{
  "n_layer": 14,
  "d_model": 384,
  "n_experts": 48,
  "experts_per_token": 6,
  "d_expert": 64,
  "d_shared_expert": 0,
  "activation": "swiglu",
  "moe_layers": [1, 2, 3, 4, 5, 6, 7, 8, 9, 10, 11, 12, 13],
  "router_score": "softmax",
  "normalize_top_k": false,
  "routed_scale": 2.83,
  "balance_loss": 0.0194,
  "balance_bias": false,
  "router_z_loss": 0.0001,
  "init_std_router": 0.00967,
  "lr_router": 0.000674,
  "vocab_size": 23718,
  "norm": "rmsnorm",
  "norm_eps": 1e-05,
  "tie_embeddings": false,
  "optimizer": "soap_variant",
  "lr": 0.00275,
  "beta1": 0.95,
  "beta2": 0.99,
  "batch_tokens": [32768, 65536],
  "seq_len": 2048,
  "train_tokens": 389400000,
  "steps": 8539,
  "dataset": "wikipedia_en"
}
Below are experts of layer 3 (counted from 0) of a mixture-of-experts language model. Rows are named router (the router's row for the expert), gate (a neuron's input weights, with its number), up (a neuron's input weights, with its number), down (a neuron's output weights, with its number) and show model dimensions 0-127. Each number is 128 + 32 x the weight over its row's rms, rounded and kept within 0 to 255.
Before each expert's rows: "mostly gets" lists some tokens that are sent to it at least half of the time; "comes after" lists some tokens at least twice as common just before its tokens as in all text. This comes from a sample of Wikipedia text that the model never trained on. Tokens count by the router's weight.

# expert 37
mostly gets: " Col", " Chevrolet", " aer", " Charles", " Motorsports", " Tele"
comes after: ",", " |", "9", ";", "7", "6"
router [100  78  99  95 148 143 108 117 114 136 108 101 160 161 169 161 149 104 154  90 153 118 111 168 100 169 164 100 106 169 105 160 181 139 174 169 151 152 186 225 102 136  98  79 115 169 100 159 175 164 139 157 160 103 152 125  94 186 114 160 102  87 107 136 111 155 125 158 172 156 120  96 103 113 179 109 118 111 169 110 165 103 131 166  98  89  91 145  87 117 134 173 170  94 106 134 181 159  86  54 160 178 136 142 149  84 144 129  84  94 121 155 110  91 155  86 173  95  95 109 172 155  74  82  95  81 110 151]
gate0 [135 116 100 111 143 104 134 160 122 116 166 118 139 157 158 134 182  79  98 128 113  82  92 101 111 103 147  47 135 187 128 124 157 172 144  69 112 102 139 117  94  94 104  89 155 134 194 145 177  99 171 121 151 154 139 132 123 128 146 141 157 124  64  79 181  77 184 100 130  74 140 160 188 115 172 168 137 101 133 187 137 142 139  70  41 164 151 133 141 179 150 144 177  58  77 112  95 178 110  94 131 162 177 100 119 172 122 138 136  87 116 124 159  69 140 141 145  97 118 172 131  85 129 115 175  68  98 162]
up0 [ 95  85 135 136 188  88  94 119 109 142  98 106 125 163 116 101 107 124 154 103  83  71 142 159 111 101 104 114 112 108 129 140 139 112 154 131  45  82 135 134 150  84 152 109  64  57 153  91 171 160 157 107 147 184 133 114 132 116  80 116 127  76 134 152 195 142 178 133 130 123  81 104 117 136 162 178  88 107 127 154 160 116 103  91 131 111  72 140 142 132 113 199 166 114  66  82 138  83 140 148 131 150 125 118 209 119 103 100 107 172 155  70 108 180 103 119 142 166 137 112 119 172 113 150 102 104 166 105]
down0 [116 124 146  56 150 104  97 135 121 131 129 155 137 122 151 119  66 148 128 135 137  79 100 126  92  98 146  77 107  95 138 174 110  61 158 137  35 176 103 146  95 110  88 109 142 138 119 150  86 145  95  98 157 138 142 139  77 121 108 134  95 100 141 156 122 122 105  61 133  80 144 104 129  66 167 128 134 126 107 126  53 109 106 162 113 169 159 155 102 166  99 161 146 155 131 155  56 127 114  91  74 112 139  92 111 161  90 161 147 108 177 120 114 154 116 130 198 156 125 119 145 152 129  99 154  64 151 115]
gate1 [125  80 159 108 116  65 121  87 132 105 186 201 116 131 129 126 135 134 161 115 106 109 149 136  96 118 142 135 154 104 167 118 174 145 177  62 135  87 185  99 126 115 178 137 131 163 103 135 221  52 154 101  61 196 132 113 139 133 155 124  59 119  69 179  74 140 148 136 142 145 165 120  99 186 144  72 189 110 121 158  86  78 121 153 152 115  77 129 144 120 118 108 144 150  90  91 134 101 114  72 137 116  82 134 161 112 179 104 147  79 102 127 149 113 145 119 139 117  84 127 120 127 140 153 119  58 101 154]
up1 [213  99 125 130 127 132 142 157 152 109 182 109 137 155 149 109 122 117 132  90 113 152 132 138 156 136 162 151 153 131 161 147 124 176 127 122 109  91 160 119 190 110 149 128 143 128 101 120 126 110 132 181 132 107  85 109 119 167  81 138 116 161 136 141  99 165 103 111  99 201 123  66 105 117 169  82 140 139 120 115  55 127 142 139 142  90 163 104 165 188 156  69  51 100 130 146 169  91 121 180 155 120 116 129  94 149 133 147  55 194 145 166 133 146 119 146 195 126 132 104 130 153  44 137 115 143 108 123]
down1 [170 130  61 122 166  99 144 127  80 135 150 191 141 139 189  94  95 139 103 184 129 108 154 118  65 139 105  59  97 131 135 124 169 148 156 114 159 142 122 159 129 139  78 129  64 126  58  91 126 181 117 163 110 118 184 131 116 122 130 145 130  77 148 102  98 153 112 167 120 124 116  99 108 122 117 125 156 125 138 151 111  98  78 135 125  99  92  70 116 139 130 135 120 180  56 103 102 118 153 122  87 177  93 133 115 153 118 106 118 129  90 161  91 119 146 163 133  55  69 133 147 105 136 163 135  68 157 125]
gate2 [135 125  56 137 149 136 119 128 119 157 204 162  64 153 168 133 138  81 104 126 181 119  92 168 173 126 158 134 131 136 144 164 202 135 175  53 139 106 110 150 177 183 143 101 127 139 140  58 130 176 130  90 139  89 104 125 112  69 115 133 151 126 152 155 104 120  56 125 105  93 168 141  89 102 183 105 151 121 167 105  87 111  79 182 145 135 151 162 101  90 119  92 118 150 119  82 124 107  99 133 125 146 114 184 112 150 106  77 143  59 151 135 113 147 135 151 143  99 150 137 189 145 140 163 162 160  82 109]
up2 [ 94 118 176 119 125 113  60 142 142 157 151 168 101  99 111 153 110 175  89  90  80  96  99 130 117 152 136 111  92 135 136 156 155 111 138 122 115 181  71 153 106  90 161 100 140 134 165 172 109 119 133 179  75 113 101 115 135 107 101 120 125 149 147 185  79 164 114 143 137 116 152 111 162 134 119 149 112 143 107 116 154 151  79  67 127 163  97  36  88 125  37 121 101  77 164  83 153  80 154 194  74 123 155 123 172 113 162 119  58 101 108  95 117 116  84 154 134 154  82 158 178 134 122 124 143 123 127 111]
down2 [136 119 122 151 125  87 116 145  97 161 120 165 160 150 126  86 148 106 124 180 164 147 115 113  94  96 134 125 123 130 155  86 175 143 152 148 146  96 101 168 109 132 138 134 104 111 119  91 131 139 163 103  97 193 192  33 101 137  90 155 156 139 180 166 159  87 161 155 109  53 121 121 121 146 123 137 150 149  65 133 109  68 106 112 222 105 150 113  98  95 161 218 170 107 138 107 122 107 112 167 156 162  64 121 140 133 100 152 122 129 122 128 167 158  94 214 119 132 113  94  81 122 117 106  83 135 156 133]
gate3 [149  65 160 169 110 159 158 173 167 143 127  89  71  78 160 157 140 122 122  45 105 232 141  97 146 151 138  99  92 110 129 139 125 140 110 149 132  89 165 150 131 168  75 100 175  86 125 171 177 148  75 107 133 169  95 146 113  80 137 189 109  77 125 119  70 114 102 145 173  90 170 130 120 123 150 126 134 147 150 154 166 144 117 165 123 127 123 165 106 126  90  86 104 129 115 205 152 116 153 100  70 114 103 145 147 117 144  76 166 101 125 105  82 124 109  90 146 118  95  96  93 120 125 109 103  83 153 128]
up3 [160 147 125 129 127 167 145 117 129 145 152 177 127 153 153 173 105  60 173  95 141 140 132 125 128 127 116 192 104 141 130 154 116 101 152 131 124 212  70 154  45 117  75  65 133 147 123 125  70 122 122 136  67 128  88  92 168 160 102 121 148 101  84 134 156 136 134  91 110 155 107 108 139 136 109 182  63  85 141 158 184  84 112 170 164 134 157  96 171  83 175  93 156 148 136  94 131  75 167 106 107 160 140 231 147 191 161 100 114 101 167 114 137  78 127 169 137  97 204  94 147 118 153  97 123 104 123 113]
down3 [144 153 111 129 151 103 144 138 165 117 127 142  86 164 134 134 105 161 155 105 158 140 139 135 149 142 216 101 147 156 115  96 151  99  69 152 157 169 101 108 102 107 122 159 187 151 117 109 182 152 104 149 106 167 133 123 112 129 106 147 123 107  89  63  57 152 114 236 155 130  94 166 140  96  87 163 123 157 122 111 130 130 107 114 105 127 167  71 180 116 122  96 160 118  92 115 135  95  79  56 162 154 133 131 120 158 132  99 166  94  87 137 152 125 144 132 104 113 105 119 113 111 170 150  78 104 137 150]
gate4 [120 101 147 145 165 121  74 159 102 146  76  99 223 147 101 144 126 163  58 143 152 136 128 127 104 118 119 170 151 127  94 165 159 111 160 106 121 120 168 126 137 197 128 133 120 171 130 160 119 123 133  94 193 202 155 140 121 138 111 116 146 120 139 143 214 149 125 126 150  29 205 113 111 140 133 192 119 168 168  92 162 164 135 138 104 128 113  93 100 169  84 121 109 157 167 151  95 141  76 148  98 172 161 134 108  99 158  79  86 166  79  95 136 105  89  77 123 114 123 118 164 123 134 131 186 116 128 108]
up4 [126 120  99 168 136 143 152 103 111  37 101 118 164 122  96 136 123 126 129  43 116  79 180 100  76  90 154 104 117  76 137 176 174 209 157  87  87 145 136 159 147 114 174  89 114 152 148 173 103 139  78 188 186 140 104  87 102  94 117  95 117 119 208 104 130 117 111 114 148 123 153 121 118 167 155 134  89 162 112 178 143 152 132 104  85 151  71  62 139 125 180 142 125 102 133 163 171 106 126 153 105  55 109  82 165 100 138  71  99 167 138 159 133 144  97 183 117 124  84 116 122 176 175 111 105 142  74 119]
down4 [115  89 140 157 116  93 112 109 147 149  98  84 118 119 139 125 119  93  77 203 103 155 134 107 123 106  80 159 109  81 130 112 126 128 160 137 189 113 102 117 137 172 183  90 181 102  88 126 179 114  66 173  83 140 107 151 124 131 113 184 132 103 176 143  97 121  98 206 121 111 148 130  92 135 191 111 115 119  75 129 104  94 100 113 144 140 105 138 102 171 145 123 125  80 174 125 119  81  61  95  95 135 113 182  88  86 136 173 142 184 192  98 180 123 144 137 177 137 193 138 164 107  92 137 141 115 133  88]

# expert 41
mostly gets: " five", " four", " III", " Two", " O", " six"
comes after: " ", "1", ".", "2", "3", "4"
router [ 74  72  80  87 116 126 107 111 139 179  66  93 164 124 176 100 132 128 137 144 163 114 136 153 106 156 133  96 115 160  96 141 195 143 122 152 149 216 134 119 149 131 128 106 122 125  82 164 162 153 154 129 120  80 155 121  91 155 107 138  77  91 115  72 138 148 124 174 160 138 101  92 113  90 175  88  81 122 140 137 126 135 144 154  97  98 196 128  98  67 129 155 160  99  89 157 159 184 107 139 141 118 163 114 138 117 131 148  99  83 118 150 116  97 116 119 145 102  94  76 185 146  99  94 105 116 128 145]
gate0 [177 106 173 108 107 112 106 149 129 107 174 134 114 121 113 136 113 179  93  94 128 122 210  80 192  74 145 145 112 111 137  79  95 128 150 160 164 171 117  92 109 123 134 148 117 124 179 189 129 162 140 174 225 152 132 114  85 129 164 125 127 103 105 139 146  82 141 152 141 127 104 151 162  71  90 134 147 126 111 112 130 108 117 116 107  94 142 124 148 138  99 124  90  76 118  83 151 129 126 166 136 132 127 128 106 160 165 155 120 151 163 160 191 166 105 175 116 100 152 109 172  73 204  94  97 122 127 158]
up0 [137  38 115 170 151 152 103 146 147 209 156 155 131 133 137 135 135 100 204 101 154 140  52 158 100 129 116 122 105  88  96 174 149 147 135 113 146 141 131 174 110 189  95 138 177 165 159 117 135 134 134 109 168 141 143 130 147 112 105 103 124 168  93  73 131  95 130 118 128 176  95  94 101 120  94  60 153 174 105 117 137 109 169 127 118 152 132 119 131 117 100 164 148 125 109  81  82 121  86 130  86 119 119 117  99 135 161  95 122 172  70 167 123  89  84 134 151 106 123 133 138 160 171 128 141 175  91 108]
down0 [139 117 144 125 178 132 121 137 146 161 139  83 144 119 155 145 150  96 105 119 102  93 143 141 142 173 106 137 105  60  89 133 127 147 108 118 169  47  77 117 149 159 120 159 157 136 134  97 110 123 158 118 142 152 142 147  97  72 134  41  91 149 144 115  86 178  96 100 115 155 164 206 171  91 108 170 137 161 103 100 125 125 124 156 153 125 110  68 147 133 168 127 146 158 123 121 138  71 141 166  87 132 119 141  44 113 123 114 111 103  92 189  84  92 186 122 187 175 164 134 121 126 149  96 125 110 108 117]
gate1 [145 109 169 152 150 152  99 137 150 144 113 106  74 157  63 117 165 120 157 188 124  50 134 154  75 126  47 203 130 119 129  73 147  77 138 145 137 118 115  61 142 113 116 133 159  94 128 106  91 125 178 207 143  70 110 100 139 122 154 137 136 129  79 119 164 137  70 138 202 148 130 125 198 148 144  95  79 150 125 173 136 154 119  85 156  67 166 145 152 117 127 122 163 140  90  94 102 153 157 125 176 103 179 154 122 101 132  98 143 115 203 160 148 164 181 102 127 109 128 160 140 155 150 110 111 118 129 144]
up1 [148 177 109 109 176 106  96  64 121 125 121 162 180  81  84 168 107 149 135 121 206 123  98 184  96 111 138 135 168 108  92  85  88 156  91  18 147 172 146 178 156 109 115 150 164 101 130 150  64 110 127 140  74 119  77 146 150 126  96 183 126 161  85  51 155 109 171  97 186 116 148 135 139 146 145 129 101 149 134  95 130 109  90 171  82 108 120  86  88 192 130 126 110 100 104  80 191 147 172 161 145 147  98 109 100 145 149 143 124 121 154 135  87 147 137 135 149 174 151  89 104 121  81 150 103  63 180 102]
down1 [189 146 213 125 164 179 134 154 174 128 168 139 162 132 139  83 139 107  85 139 118 138  95 111 169 152 104  90 162 147  85 133 156  71  64  99 122 122 162 220 150 141 125  96  94 130 111 110 127 103  78 133 136 144 153  91 113 149  57 133  97 151 124  93 124 114 120 165  91 142 126 114 154 127 165 158 100 125  98 109 233 160  88 123 122  87 177 105 160 110 141 102 126 145 135  75  80 122 115 140 162 172 130  93 148 169 108 129 192 118 127 128 140  86 129 164  74 147 140  68 148 176 121 117  89 109 124 147]
gate2 [102 169  91 174 174 108  58  45  94 117 142 110 193 139 144 154 113 133 148 149 154 163 150 127 135 124 139 160 110 136 162 100 147 131 156 143 134  87 150  94 162 152  57 121  79 117 134 100 147 106 147 132  95 140 115 135 140 118 190 105 130 156 113 178 183 153 167 116 137  95 135 169 156 105 111  95  77 128 119  74 142  99 167 133 153 162 109 104 132 133 161 150 161 193 146 131  63 122  88  92 155 180 160 160 138 109 194 178 141 128  86 171 127  99 168 172 135 145 133 101  88 155 189 115 135 103 136 155]
up2 [135  94 153 115  91 136 179 157  94 129 108 101 139 157 123 126 119 186  84 117 169  85 142 161 139 144 156 158  98 128 149 140 198 120  94 180 134 133 113 124  70 141 164  67 110  95 135 111  38 141  76 136 149  92 183 115 101 108 162 111 146 181  73 117  76  66  79 178 180 116 106 124 113 138 148 115 127 122 107 147 107 173 129  66 130 127 118 125 166 134 108 120 116 165 148 159 192 147 124 157 132 125 120  74  96 102  83 104 115 153 104  93 102 100 148 119 101 116 139 150 130  91 157  59 190 165 121 108]
down2 [107 139  94 167 168 167 101 105 185  83 134 140 104 111 155 125 128 105  99  62 152 132 112 100 197 117 121 171 129 143  55 133 151  85 145 153 123 132 143  92  65 138  90 137 161 154  91  10 106 161 131 147 110 119 151 134 149 124 139  91 117 135 167 100 163 101 157 157  99 122 162 106 125 166 125 128 121 128 103 131 105 199 113 141 148 139 168 141 133 104 142 144  67 175 170 114 153 135 106 148 121  94  76 238  64 140 178  75 143 139 131 151 109 115 112 170 108 137 112 118 161 106 105 139  83 157 134 177]
gate3 [119 100 135  83 188 105 114  93 172 182  74 142 173 103 137 100 133 179 166 115  98 130 125 137  63  66 133 116  92 131 109 103 140 144 132 153 112 101 177 124  83 172 170 104 106 137 141 163 148 144 149 103  92 183  86 165 101 105 128 137  97 122 171 181 138 136 102  87  89 127 131 163 115 111 142 122  59 107 108 106 153  71 147 138 102 120 148 143 104 132  98 102  70  87  49 174 104 164  83 203 151 123 111 182 137 107 124 177 127 124 194  75 104  58 105 117 119 165 110 147  95 136 135 178 122 171 170 108]
up3 [115 174 167 126 155  81 101 197 137 166 173 115 135 182 139 198  64 137 131 177 117 135 132 139 176 159 113 122 175 153 158 108 133 115 137 158  95 180 137 131 100 134 177  98 118 138  77 200 174 187 181  64 144 113 150 134 166 156 134 140 124 102 188 104 186 181  78 101 141 150 137 149 132 129 150  64 137 115 100  77 134 151 146 154 179 141 143 136 134  96 118 130  65  95 130 154  81 155 115 159 121  86 175 156 107 139 104  88 136  89 135 128 167 167 108 163 119 125 199 167 154  98 158 187 159 142 132  90]
down3 [106 107 105 114 149 147 107 150  96 160 145 171 128 131 119 122 124 128 117 162 127  98 107  77 120 132  96 157 138 127 139 162 173  86 109 117 153 151  88  94 139 118 127  90 114  83  50 111 114 111 130 175 143 146  79 137 140 146 195  97 146 104 153 138 139 152 115 158 138 131 193 138 196 114 144 176 105  67 188 112 196 196 161 167 114 155 124 120  92  93  65 166 131 119 118 143 110 115 182 183 115 116 153 150 177 130 123 117  93 148 174 129 127 189 110 200 130 147 141 131 151 185 122 134  76 129 132 123]
gate4 [128  80 128 155 121 143 169 156 181 182 110 142 139 141 115 119 215 126 131 105 140 106  76 126 179 153 129  96 147 111  92 111 105  80 185 136 116 141 173 125  99  67  91 199 117 127 146 114 154 169  75 144 103 123 112  82 115 171 136 139  52 169 137 143 184 117 194  91 122 135 169 111  97 145 121 136  90 142 111 120 161 151 116 125 135  36 150  78 168 162 113 140 117 132 157 103 117 133 176 185 116 117 128 141 144 160 130 145 155  72 143  93  91 159 112 100 109 133 103 141 145 157 143 148 125 165  88 101]
up4 [102 128  91 136  97 122 144  98 141 133 147 178 110 104 111 147 148 116  81  79 121  50 123 123 167 154  95 175 148 132 155 137 134 142 120 165 189 136 190 124  92 109 110 137 145 114 109 156 124 153 174  92  66  76 111 125 162 155 114 167  84 170 163  78 126  70 117 173 133 126 127 117 148 131 128 166 170 132 102  96 118 119  79 139 109 125 144  92 103 158 194 143 154 139 130 160 121 152 114 141 175 159 115 146  98 108  99 132 130 153 164  88 159  94  87 191 127 109 160 113 124 125 169 204  50 127 148 170]
down4 [170  83 132 136 144  84 106  78 168 222 176 139 109 111  64 112 135  62 101 121  76  95 163 101 130 183 155 147 125 146 131 120 109 159 126 159  87  85 121 109 119  68 148 133 146 129 185 122  90 192  79 129 106 109 151 142 140 199 168 104 153 203 135 147 159 157 129 129 152 109 147  94 124 130 138  80 122 139  64 121 123 129 124 158 161 153 131 126 118 138 199 131  84 141 136 116 155 119 154 147 126 154 180 149  93  88 111 145 114 149 173  56  70 140  98 125 133  74  88 111 150  90 146 126  47 153 137 141]

# expert 32
mostly gets: " He", " TBA", "N", " They", " ESP", " %"
comes after: ".", " |", " ", ",", " (", ";"
router [159 105 117  76 153 135 110 110 115 142 104 151 142 140 162 145 150 105 138  73 168 124 123 144 104 166 134  93 100 150 165 146 169 147 169 172 155 162 129 144 120 128 123 105 110 159  92 154 161 175 120 174 181  88 185  68 100 157 110 173 108  78 141  66 109 201  96 162 164 151 102 105 101  81 184 103 137 143 184 115 111 104 115 118 110  90 100 169 112 121 143 165 122  64 101 111 154 143 104  25 159 144 127  93 155  87 171 135 107  97 142 149 120 133 205  91 146 101 105 107 168 138 114  64 105  97  60 166]
gate0 [123 162 125 154 160 100 148 140 143 165 176 150 121 101 110 101 135 121 135 102 147 163 109 124 139 135 108 116  96 166  76 155 146 101 149 141 139 181 137  37 105 161 159 123  69 117  81  78 137  90 111 167 182  95  93 130 108 110  92 139 172 126 169  80 114 171 173 111 131  67 142 119  77 118 101 125  92 119 145 159 103 121 117 126 148 113  98  83 110 143  92  97 113 121  68 103 161 184 127  86 158 118 111  76 127  74 136 121  94 100 127  87 154 160 115 104 140 140  69 148 112 123 130 145 128 139 153  94]
up0 [ 92 152 206 104 180 126 192 172  91 159 137 123 141 112  58 108 137 171 119 103  92  78 142  79 122  92 188 123 126 149 178 109 168 116 118 178 169 145 183 157  82 133  81 125 165 174 172 110  92 159 164 152  57 141 111  86 114 128 102 132  73 164 109 163 148 120 174 130 137 196 137 129 138 143 124  90 104 161 127 159 139 102  89 118 121 169 173 162 196 142 139  92 147  89 118 138 115 124 105 119 140 203 129 177  86  87 232 110  85 111  90 131 109 129 201 115 174 143 151 139  60 112  95 132  81 123 102 159]
down0 [165 108 133 124 190 125 136  99 166 105 154 107  81 134 156 179 155 115 167 147  90 124 143 171  96  78 156 121 113 154 121 138 123  59 154  72  76 147 114  90 159 140  91  88 149 133 182 129 131 152 117 101 114 121 108 186 104 180 121 154 147 194 118  99 116 120 155 161 167  96 186 165 122 146 118 162  99  39 129  83  95 143 125 160 115 137 136  99 142 130 142  86 154 104 130 172  74 174 125 121 113  85 119 155 126 150 117  81  76 154 107 115  97 122 132 114  79 114 146 140 108  99 121  95 161 149 137  96]
gate1 [108 146 167  73 150 140  90 104  78 169 127 139 136 187 146 163 133 162 126 119 117  68 123  73  49 120 150 147 145 126 171 186 157 129 111  93 125 139 128 129 191 159  62 110 207  70 150 136  60 183  90 144  62 112 192  99 115 119 120  97 189 117 123  96 129 136 107 152 120  52 147 177 115  97 132 129 142 182 159 124  86 142 106 107 114 147 143 114  98  95 126  91 116 115 130 109 164 144 127  86 156  98 142 102 114 120 195 118  90 127 153 158 142 169 170  75  72 165 125 179 110 183 140 136 108  90 181 175]
up1 [ 94 143 124 166 156 158 192 103 120 155 147 111 139 124 145 150 161 152 123 106 217  97 100 161 130 203 169 174 160 153 112 109  88 131  71 135 118 117 148 186 148 144 131  77 113 108 136 124 146 172 126 144 163 148 134 145  94 114 126 156  76 105 125 100 145  76 141  82 168 162  74 103  82 167 182 149 228 145  80 102 151 101 165 151 138 120 146 111 108 134 158  95 158 113  98 143 180 104 146 184 158 122 145 105 178  94  91 133 165 128 164 120 152 126 133 142 148 103 133  87 148 141 138 162 178 203 117  70]
down1 [159 160 172 136 119 108 163 111 170 160 107 121 123  90 169 116 145 122 144  95 145 140  92 157 130 159 169 142 169 113 123  96 110  83 112 148 128 110 127 168  63 142 111 152 143 119 143 180 156  95 116 101  65 136 110 183 145  94 132 118 128 133  98  84 109 148 137 167 109 192 126 108 119 154 139 146 120  90 129 108 116  84  88  81  95 153 133 165  94 113 144 164 107  72  98 134 140 132 179 121 178 140 161 138 185 134 172 144 135 153 193  88 132  38 136 130 131  97 165 127  87 116 168 131 108 132  76 120]
gate2 [155  97  77 156 132 207 155  95 162 134 125 117 122 115 161 115 120 177 154 106 116 110 107 119 177 141   4 173 155 161 188 174 195 157 104 117 141 109  87 138 116 158  84  93  79  89  50 123 127 161  97 133 161 106 172 205 103 117 131 176  88  64 100 120 147 156 125 112 112 146 102 113  72 114 133  98  82 113 123 128 141 156 146 118  52 112 135 111 115 158 140 141 133 140 162 134 110 130 152 126 124 117 108 118 150  99 161  67 170  86  87 111  89 104 113 108 135 156 102 110 118 122 191 161 166  97 120 248]
up2 [ 94 122 105 108  97 101 113 175 124 122 147 143 179 142  96 130 196  85  36 153 183 169  99 119  77 116 122  46 136 148 145  80 209 150  97 129 122 132 116 146 142  93 136  87 175 129 158 117 163  90 151  39 131 169 133 132  96 166 122 160  84 158 138 172 125  99 103 123 113 175 128 148 116 115 100 152 138  93 150 141 122 104 115  93 113  75 110 110 116 140 112 117  87  96 134 127 188 132 130 145  66 110 132 162 131 153 109  75 123 195  87 192 158 112  89 123 115  89 118  96 141 128  92  99 136 112 112 137]
down2 [186 153 197 179 142 167  73 153 180 124  94  90 101 144  98 181 152 108 100 141 128 170 154 147 112 163 151 128 119 151 182  55 134  94 123 126  99 104 161  81 129 125 132 179 112  97 130  87 152 134 130 173 123  93  97  84 142 155 108 165 179 117 158 178 124 108 184 141 143 169 200 123 111 130 149  36 135 119 143 141  79 114 110 131  85 144 166  70 167  78 111  92 112 167 120 159  85 171 117 113 100  65 117 130 136 102 111 186 109 186 121 129 106  67  59 206 122 155 129  80 126 122 125 128 128 146 129 139]
gate3 [164 113 170  86  83  82 122 111 160 117 124 155 183  88 115 117 133  72  99  75 135  97  62 133 157 111 131  80 112  94 126 108  87 172  80 120  75 118 115  75 157 190 102 159  94 133 143 181  94 113 128 130 119  91  88  77 110 127 179 139 191 147 195 149 128  97 106 140  93 106 201 110  89 127 150 140 109 176 145 100 119 118  76 147 148  79  81 132 152 153 140 124 120 121 131 107 126  95 163 110 157 136 101  65  90 107 177 129 143  88 212 130 125 128  87  62 142 121  92 124 178 176 123 140 159 171 106 125]
up3 [ 83 159 115 146 138 145 142 144 175 115 143 107 112  83 113 123 132 132  77 161 150  64 116 100 159 109 178 185  81 110 136 109 110 110  49 160 137 175 150  87 175 112 168 162 116 111  71 124 153 152 150 117  90 134  88 109 219 155 144 156 160 108 178 135 113 127 191  97  93  68 118 127 113 144 153 101 212 164 144 209  90  62 152 157  97 148 155  91 150  80 126  81 127 151 114 146 138 181 100  90 116 157  91 154 146  78 164 194 120 132 184 170 134 135 107 130 174 113 120  63 113 135 179 138 104 113 135 173]
down3 [ 97 158 134 126  98 122 149 119 131 123 122 156 185 142 152 152 127 109  96 182 134 105 162 134 123 163 174 176 134 120  74 107 137  94 139 170 134 138 141 154 117 142 143  87  78 131 107 141 184 135 115 180 157  94 185 120 117 148 154  80 110 119 158 141 114  64 180  84  91 184 169 143 109 135 148 155 146  95 108  75  82 144  86  83 154 162  88 160 157 141 137 118  87 152 145 137 103 166 148 163 121 172  89 130  81 127 146 172 130 171 195 158 121 137 148  97 100  71 121 120  82 143  99 128 139 135 108 101]
gate4 [ 85 146 103 130 143 165 113  84 155 136 164 143 174  78 143 132 102 108 117 165 148 142 113 131 147 134  79 130 139 143 110 172 143  87 224  91 112 101 182 110 152 104 107 117 172 139 117 119 183 195 112 148 136 124 184 141  73 105 132 115  93 199 128  94 106 139 102 111 116  61 123  92  99  65 114  79 167 132 113 136 110  76  76  78 148 131  97 108 133  78 104 117 116 141 131 130 104 110  88 107 118 104 134 149  89  86 120  86 200 168 104  92 118 100 125 140 102  99 155  56 117 133 162 140 184  92 124 144]
up4 [ 78  69  84 152  89 112 110  95 135 164 164  84 110 158 179 170 187 120 156  57 112 143 135  79 157  77  90  89  87 178  69 114 101 145 115 105 198 145  88 145 109 139 153 125 159 152 167  96 122 142 113 113  93 142  74 137 125  97 163 142 117 134 136 176 144 150 104 139 138 101 136 109 123 128 121 141 129 194 125  95 143 118 147  50 135 133 128 149 128 111 205 141 179 101 136 127 124 140 124  83 129 159 101 158 188 117  75 152 126 109 143 115 112 140  49 134  89 169  93 162 152 196 156  96  76 112 106 119]
down4 [ 94  64 147 100  92  96  94 123 120 138 173  96 174 141 107 160 104  98 101  98 163 125 149 121 110 115 147 155  92 103  93 137 169 143 136 127 149 129 120 117 124 147  89 192 144 138 168 188 160  67 177 162 134  72 157 181 162 126 123 136 150 107 135 145 116 119  77 190 117  85 156 139 157  92 122  94 215 126 166 160 163 163 179 185 132  93  83 132  93 109  93 164 112 108 144  98 105 190 150 124 150  69  73  66 129 153 110  93 154 115 129 174 157 104  96 137 142 147  57  59  97 116 141 133 157 184  86 166]